config.toml
d_model = 192
d_shared_expert = 64
router_score = "softmax"
normalize_top_k = false
balance_bias = false
init_std_router = 0.027
vocab_size = 16432
norm_eps = 1e-06
tie_embeddings = "early"
optimizer = "cautious_adamw"
beta2 = 0.95
seq_len = 2048
steps = 5491
Below are experts of layer 5 (counted from 0) of a mixture-of-experts language model. Rows are named router (the router's row for the expert), up (a neuron's input weights, with its number), down (a neuron's output weights, with its number) and show model dimensions 0-95. Each number is 200 + 20 x the weight over its row's rms, rounded and kept within 0 to 999.
After each expert's rows: a language model's description of what the expert responds to; "mostly gets" lists some tokens that are sent to it at least half of the time. This comes from a sample of Wikipedia text that the model never trained on.

# expert 59
router,188,190,187,207,238,196,170,183,159,193,161,243,227,156,217,206,181,199,181,190,200,216,181,172,246,215,229,220,205,205,218,192,215,207,242,196,223,241,195,208,208,214,225,202,208,201,212,211,213,202,173,221,198,197,208,202,185,181,169,196,197,204,177,210,192,188,194,184,164,217,176,230,213,244,184,180,183,163,198,190,175,215,209,209,219,189,213,155,185,189,205,187,209,173,178,203
up10,192,236,189,202,197,175,161,177,194,202,162,189,172,234,181,205,189,182,209,174,211,221,180,186,178,211,235,212,230,205,146,170,203,226,188,188,178,207,217,182,224,195,190,199,203,196,179,197,204,221,154,200,189,224,208,191,199,179,154,198,192,185,218,218,203,207,194,155,184,207,194,212,207,187,211,172,198,179,173,204,218,188,207,201,194,195,206,196,239,192,226,199,200,195,195,193
down10,224,189,237,188,177,204,168,171,174,186,185,211,258,240,213,183,221,193,202,195,231,247,225,199,140,172,234,253,231,245,164,156,198,202,207,189,213,189,195,193,169,164,198,213,200,189,203,216,195,214,193,185,184,193,219,197,184,185,209,201,180,209,187,204,196,195,196,179,211,208,165,195,199,195,156,194,203,235,193,206,206,187,184,220,223,208,192,199,219,227,188,171,211,194,164,192
What it handles: Commas and closing punctuation after names in comma-separated lists of people, places, teams or items, e.g. Jeff Burton, Eidsberg, (guitars),.
mostly gets: "',", "\";", "*;", "ić", " Records", "\","

# expert 21
router,201,235,199,184,259,175,179,203,179,186,174,211,197,190,224,171,192,211,194,173,199,205,172,217,212,216,215,221,204,199,242,193,241,156,197,190,191,215,211,237,184,216,201,206,192,210,211,209,229,209,196,210,209,212,178,217,181,225,180,209,214,209,176,177,175,167,220,187,173,225,201,221,204,199,190,187,179,213,197,203,176,234,208,220,218,194,151,180,222,209,209,172,233,180,216,203
up0,175,200,206,209,192,165,204,177,188,184,190,201,188,215,204,203,212,206,203,237,218,222,187,207,207,197,219,169,215,214,211,189,196,199,244,198,234,198,187,167,215,187,190,205,214,182,225,195,201,213,225,193,183,195,186,188,198,223,204,178,231,222,178,174,205,215,188,193,206,165,210,238,231,199,212,157,202,175,243,207,156,193,172,210,203,194,197,185,179,159,189,187,233,192,224,203
down0,195,171,229,191,191,193,197,201,208,204,205,215,185,219,230,201,178,192,228,174,202,223,176,166,194,202,193,205,187,201,144,203,196,239,171,179,189,204,209,188,192,213,193,221,218,201,204,196,220,197,215,177,181,217,199,203,190,254,214,177,173,190,209,220,206,194,199,146,241,167,208,220,192,184,199,172,203,199,211,232,171,213,196,234,191,191,169,199,195,150,183,208,190,161,196,205
What it handles: Participles and verbs after was, as or to that say how something is known or used, such as known, used, became, served, named, such (as).
mostly gets: " used", " became", " known", " such", " called", " released"

# expert 55
router,185,215,209,168,187,178,158,217,207,215,173,244,231,179,227,212,218,200,205,170,202,215,152,181,236,229,230,210,192,202,226,209,229,204,197,225,206,233,215,207,164,220,216,233,233,196,200,203,226,192,168,221,199,198,171,206,183,186,175,199,206,227,176,187,191,158,187,200,181,196,168,204,236,201,202,172,187,209,194,188,175,220,224,203,209,191,219,163,190,188,215,191,208,185,214,205
up10,209,208,202,203,208,218,186,206,214,246,223,208,181,200,197,187,215,209,205,213,228,219,196,206,185,192,233,218,215,235,193,180,201,194,205,199,186,214,248,219,217,196,168,204,237,188,186,212,197,202,230,201,184,238,217,151,201,200,206,167,201,177,173,180,166,199,222,186,212,242,207,181,194,182,177,210,201,192,212,211,185,168,212,179,201,247,201,176,180,171,208,145,205,194,206,201
down10,190,227,244,227,182,209,188,207,231,207,221,241,174,220,187,238,233,212,263,237,154,190,201,216,178,232,210,179,217,207,194,194,212,204,203,154,169,185,208,215,202,191,195,194,220,183,187,198,210,183,215,239,213,201,206,187,218,196,211,175,237,181,166,173,189,176,219,220,197,210,216,206,203,204,200,187,194,218,185,184,204,215,234,191,188,196,215,184,192,157,192,193,207,196,215,234
What it handles: Middle and end pieces of Latin species and genus names in taxonomy lists, like -ensis, -atus, -idae, erythr(ura), plus chemical and technical fragments.
mostly gets: "ensis", "atus", " classification", "idae", "yll", " et"

# expert 12
router,189,206,163,201,185,197,165,212,186,235,205,248,205,195,202,177,214,174,186,186,172,211,194,200,226,216,238,191,188,193,210,192,188,173,211,197,226,210,218,214,184,212,226,209,203,231,205,233,203,205,193,253,209,224,191,209,172,203,169,216,202,217,167,199,189,173,193,185,170,227,191,224,205,216,209,171,192,179,192,181,190,203,196,208,211,192,197,173,210,195,185,160,218,199,231,195
up3,207,199,213,205,213,186,204,193,209,237,206,178,195,189,207,223,228,197,192,219,226,197,158,140,203,195,178,201,206,186,204,208,205,177,215,205,208,210,199,168,226,238,210,180,187,200,161,192,209,196,216,215,162,187,247,215,212,188,222,214,167,209,178,198,212,236,201,170,157,200,183,209,224,174,207,217,227,197,185,189,205,131,171,198,201,216,143,198,227,191,203,221,179,130,230,207
down3,197,199,180,226,157,188,222,218,178,198,270,196,182,168,197,183,210,206,201,171,187,199,186,193,192,223,199,212,207,204,204,210,233,221,205,206,218,231,179,159,208,209,216,207,178,225,201,186,227,166,228,194,205,188,208,198,195,231,193,230,171,195,208,215,186,182,197,213,206,188,207,183,204,223,158,203,180,202,180,204,183,188,181,192,198,223,256,216,222,221,182,213,163,199,196,202
What it handles: Opening quotation marks that start a quoted phrase or title, usually after "as", "calling it" or a colon.
mostly gets: " \"", " un", " '", " Un", " \\", " †"

# expert 62
router,188,206,157,162,262,192,173,201,186,224,165,261,210,198,251,210,210,213,190,188,205,229,193,223,252,194,216,231,212,204,249,196,199,199,200,208,223,224,204,212,173,209,208,194,232,187,219,196,210,224,196,216,198,239,182,176,175,206,187,205,227,212,196,182,206,192,246,182,181,211,170,208,193,239,205,186,202,203,194,200,193,205,184,207,200,168,190,151,205,199,204,168,208,204,212,189
up2,173,217,194,176,187,193,190,204,199,238,204,249,208,202,227,217,188,225,183,205,196,215,212,220,192,213,195,183,134,201,202,240,192,212,183,203,186,221,224,230,216,203,182,173,219,200,212,187,185,180,223,201,188,183,195,203,186,164,221,225,217,197,168,205,185,201,182,176,238,182,220,181,194,195,174,193,233,170,191,235,163,217,167,239,206,183,204,185,171,183,164,198,201,188,176,231
down2,199,198,218,168,190,182,213,209,218,211,190,167,212,216,149,238,218,156,204,209,170,184,201,229,199,213,179,191,194,206,185,201,179,221,213,187,214,225,198,233,215,208,216,233,188,185,186,184,186,186,156,201,196,201,172,193,214,227,208,169,213,180,215,209,209,208,197,212,197,177,217,174,226,185,209,193,197,185,180,191,218,213,197,178,215,203,198,191,234,256,187,164,220,207,182,168
What it handles: Nationality, genre and institution words inside noun phrases, such as British rock band, Brazilian telenovela, crime film, National, Institute.
mostly gets: " film", " album", " band", " Institute", " company", " Force"

# expert 39
router,171,185,179,183,240,174,182,192,173,190,189,251,197,170,244,190,208,212,225,208,183,172,207,221,215,220,229,191,201,204,255,204,215,189,198,203,238,270,201,209,180,230,207,197,215,200,185,212,214,222,213,200,212,209,182,196,176,207,198,209,201,228,172,192,171,193,212,199,163,208,185,214,213,251,177,211,194,213,204,176,177,230,218,239,231,212,200,182,199,191,213,189,217,173,189,187
up2,182,190,213,185,227,204,204,202,222,188,220,202,207,203,224,266,192,197,212,219,192,164,181,194,207,199,198,205,232,188,218,216,217,206,195,201,214,230,200,206,201,199,208,209,203,174,187,205,202,226,218,217,200,262,199,229,170,211,185,220,206,187,184,157,210,215,232,211,184,186,204,169,184,184,214,242,212,192,212,206,192,191,141,191,163,207,210,187,186,219,183,194,196,224,177,172
down2,198,227,179,250,178,199,204,196,201,167,236,166,185,214,189,208,195,195,210,224,214,232,175,170,218,159,196,185,227,180,204,190,174,193,222,178,191,190,230,203,217,205,193,186,194,210,189,207,210,217,226,197,216,185,195,189,208,208,197,196,210,185,214,204,192,184,173,190,197,207,184,229,209,227,204,184,202,233,200,186,220,259,199,219,216,191,206,181,217,160,217,182,210,216,213,219
What it handles: Labels and proper-name words in infoboxes and tables, such as Location, Country, Species, Authority, Directed, Scientific, United (States).
mostly gets: " Location", " Country", " Species", "″", " Born", "idae"

# expert 54
router,197,206,199,203,197,168,140,207,179,200,182,218,225,168,201,206,212,186,202,183,213,222,166,181,208,199,222,201,195,180,219,212,222,190,203,201,211,245,207,196,171,209,218,230,178,210,216,200,200,211,187,239,217,201,189,203,163,228,179,189,216,215,167,204,170,204,222,178,187,219,169,199,214,228,187,185,215,171,201,188,187,191,200,217,192,199,207,200,211,195,214,167,209,203,188,184
up18,196,182,215,189,205,230,235,209,188,203,195,193,238,186,178,210,194,198,190,221,211,210,191,206,187,182,172,180,183,192,200,219,197,147,209,199,220,234,215,211,195,207,176,225,185,149,217,183,173,213,209,241,174,222,199,190,192,208,206,230,186,188,173,197,178,202,222,189,216,148,195,202,204,198,178,204,211,159,193,184,217,170,202,188,167,217,181,204,226,205,178,203,202,226,183,220
down18,179,190,241,188,211,169,167,205,194,176,202,207,181,205,207,213,186,184,209,223,220,213,171,132,182,159,203,186,210,188,195,239,192,205,189,177,175,174,199,188,197,202,186,210,202,210,196,201,232,204,236,213,186,172,224,183,170,241,190,187,215,201,206,220,196,226,206,193,224,165,225,176,214,218,216,215,223,197,202,199,235,213,179,215,212,204,190,242,219,223,200,212,223,219,208,166
What it handles: Periods and closing punctuation ending a sentence, such as ., )., ." and ;, often after a list of names.
mostly gets: ").", "\".", ".\"", ");", " ==", " •;"

# expert 50
router,192,217,172,182,208,208,164,203,179,187,184,229,209,202,220,224,218,200,179,177,184,211,189,206,246,222,213,225,193,203,237,188,214,173,226,182,210,221,191,205,170,212,215,192,183,206,203,212,217,213,190,224,215,200,182,198,165,203,180,182,205,193,167,204,215,187,184,210,210,191,169,193,225,225,219,178,198,214,190,166,178,193,204,218,224,189,186,179,179,177,228,183,228,215,202,187
up0,237,193,213,179,251,201,208,202,219,188,190,192,189,201,205,247,193,191,214,208,189,219,179,191,199,192,199,207,195,199,198,216,197,182,167,172,256,175,203,183,196,191,205,177,163,221,187,208,169,173,229,179,210,194,196,183,209,184,167,205,179,175,198,171,169,156,227,188,205,234,192,187,192,176,234,219,181,203,239,201,176,194,200,184,237,199,182,223,180,183,190,205,156,198,202,224
down0,218,183,233,205,214,197,187,208,229,158,227,159,173,196,203,232,221,198,169,211,207,180,200,233,154,200,211,196,193,199,187,196,187,207,217,172,183,210,216,175,216,203,210,204,181,204,191,208,224,214,188,169,205,236,193,191,193,193,207,221,189,198,224,185,180,211,225,203,164,235,222,213,193,197,190,190,218,235,184,177,208,234,214,218,208,179,207,231,207,219,187,185,159,179,213,213
What it handles: Closing parentheses and = marks ending article title headings like (cricketer) =, plus is or was and taxonomy fields.
mostly gets: " =", "See", " Animalia", " Died", "idae", ")\""

# expert 46
router,198,179,195,207,187,159,184,195,179,201,184,250,226,182,199,185,192,211,180,172,203,205,189,188,231,225,221,203,163,204,207,207,210,181,221,214,230,242,209,186,175,237,211,232,198,200,192,224,205,201,182,227,210,203,187,184,166,168,175,207,210,205,183,191,189,195,188,195,192,205,194,237,207,237,197,177,199,200,184,184,163,243,228,229,219,166,203,177,188,163,209,170,226,202,209,181
up0,173,202,188,169,197,189,200,198,164,196,191,201,199,183,226,190,198,191,178,211,195,187,199,203,218,201,218,206,230,192,179,206,162,182,152,176,211,254,199,180,204,203,170,178,232,196,192,215,205,200,198,227,178,183,203,190,232,188,147,208,180,186,224,177,183,198,207,197,199,186,200,201,176,170,244,189,205,193,178,211,223,240,175,208,196,195,204,184,166,203,182,199,201,180,210,189
down0,196,189,188,207,216,188,200,185,243,200,191,210,184,175,223,211,212,173,199,207,187,201,236,204,171,204,185,201,197,203,202,205,177,208,195,195,232,254,198,163,204,208,159,178,177,207,183,198,220,196,230,228,200,172,188,157,215,190,162,206,163,177,204,213,185,224,199,216,178,192,160,212,199,186,222,181,235,202,213,185,180,214,227,176,189,204,198,181,167,168,255,200,166,182,193,202
What it handles: Open parenthesis before years in bibliographies and discographies (Gunston, Bill (2005)), colons after infobox labels, and heading === markers.
mostly gets: " ===", "',", " :", " =", " Phylum", " ===="

# expert 22
router,175,230,190,180,215,169,112,196,189,207,164,221,230,186,202,184,210,199,201,155,196,213,168,187,210,238,268,205,187,204,198,169,210,194,224,213,195,236,223,206,188,204,240,214,218,188,206,192,218,199,191,214,199,224,184,199,187,197,192,184,195,205,180,199,178,179,224,204,193,237,179,202,217,214,188,171,201,207,189,207,186,203,216,203,223,211,194,185,216,187,215,183,229,175,215,176
up0,216,214,181,206,194,224,171,194,210,235,200,204,201,184,190,210,175,172,206,180,246,211,203,186,200,226,215,173,215,194,192,211,239,211,162,176,203,169,232,180,218,212,168,199,188,168,212,162,201,170,139,171,216,197,217,200,201,171,166,182,170,229,189,206,140,194,181,199,162,225,180,176,197,213,186,186,208,183,202,201,204,180,216,234,207,202,190,201,231,200,213,213,211,183,176,183
down0,194,203,253,180,145,243,209,219,192,155,184,155,180,232,181,195,227,207,182,235,200,212,228,236,163,217,205,236,198,196,179,174,235,202,230,216,221,189,189,221,187,214,230,204,244,192,207,175,225,193,207,168,209,203,155,202,203,205,210,208,185,187,211,211,216,225,187,213,167,216,186,221,241,173,224,221,204,213,194,222,220,177,182,219,236,209,235,223,201,194,198,203,208,189,210,196
What it handles: En dashes inside sports records and scores in tables (32–49, 11–4), plus pipes between table cells.
mostly gets: "etch", " †", "ZE", " Arg", "iph"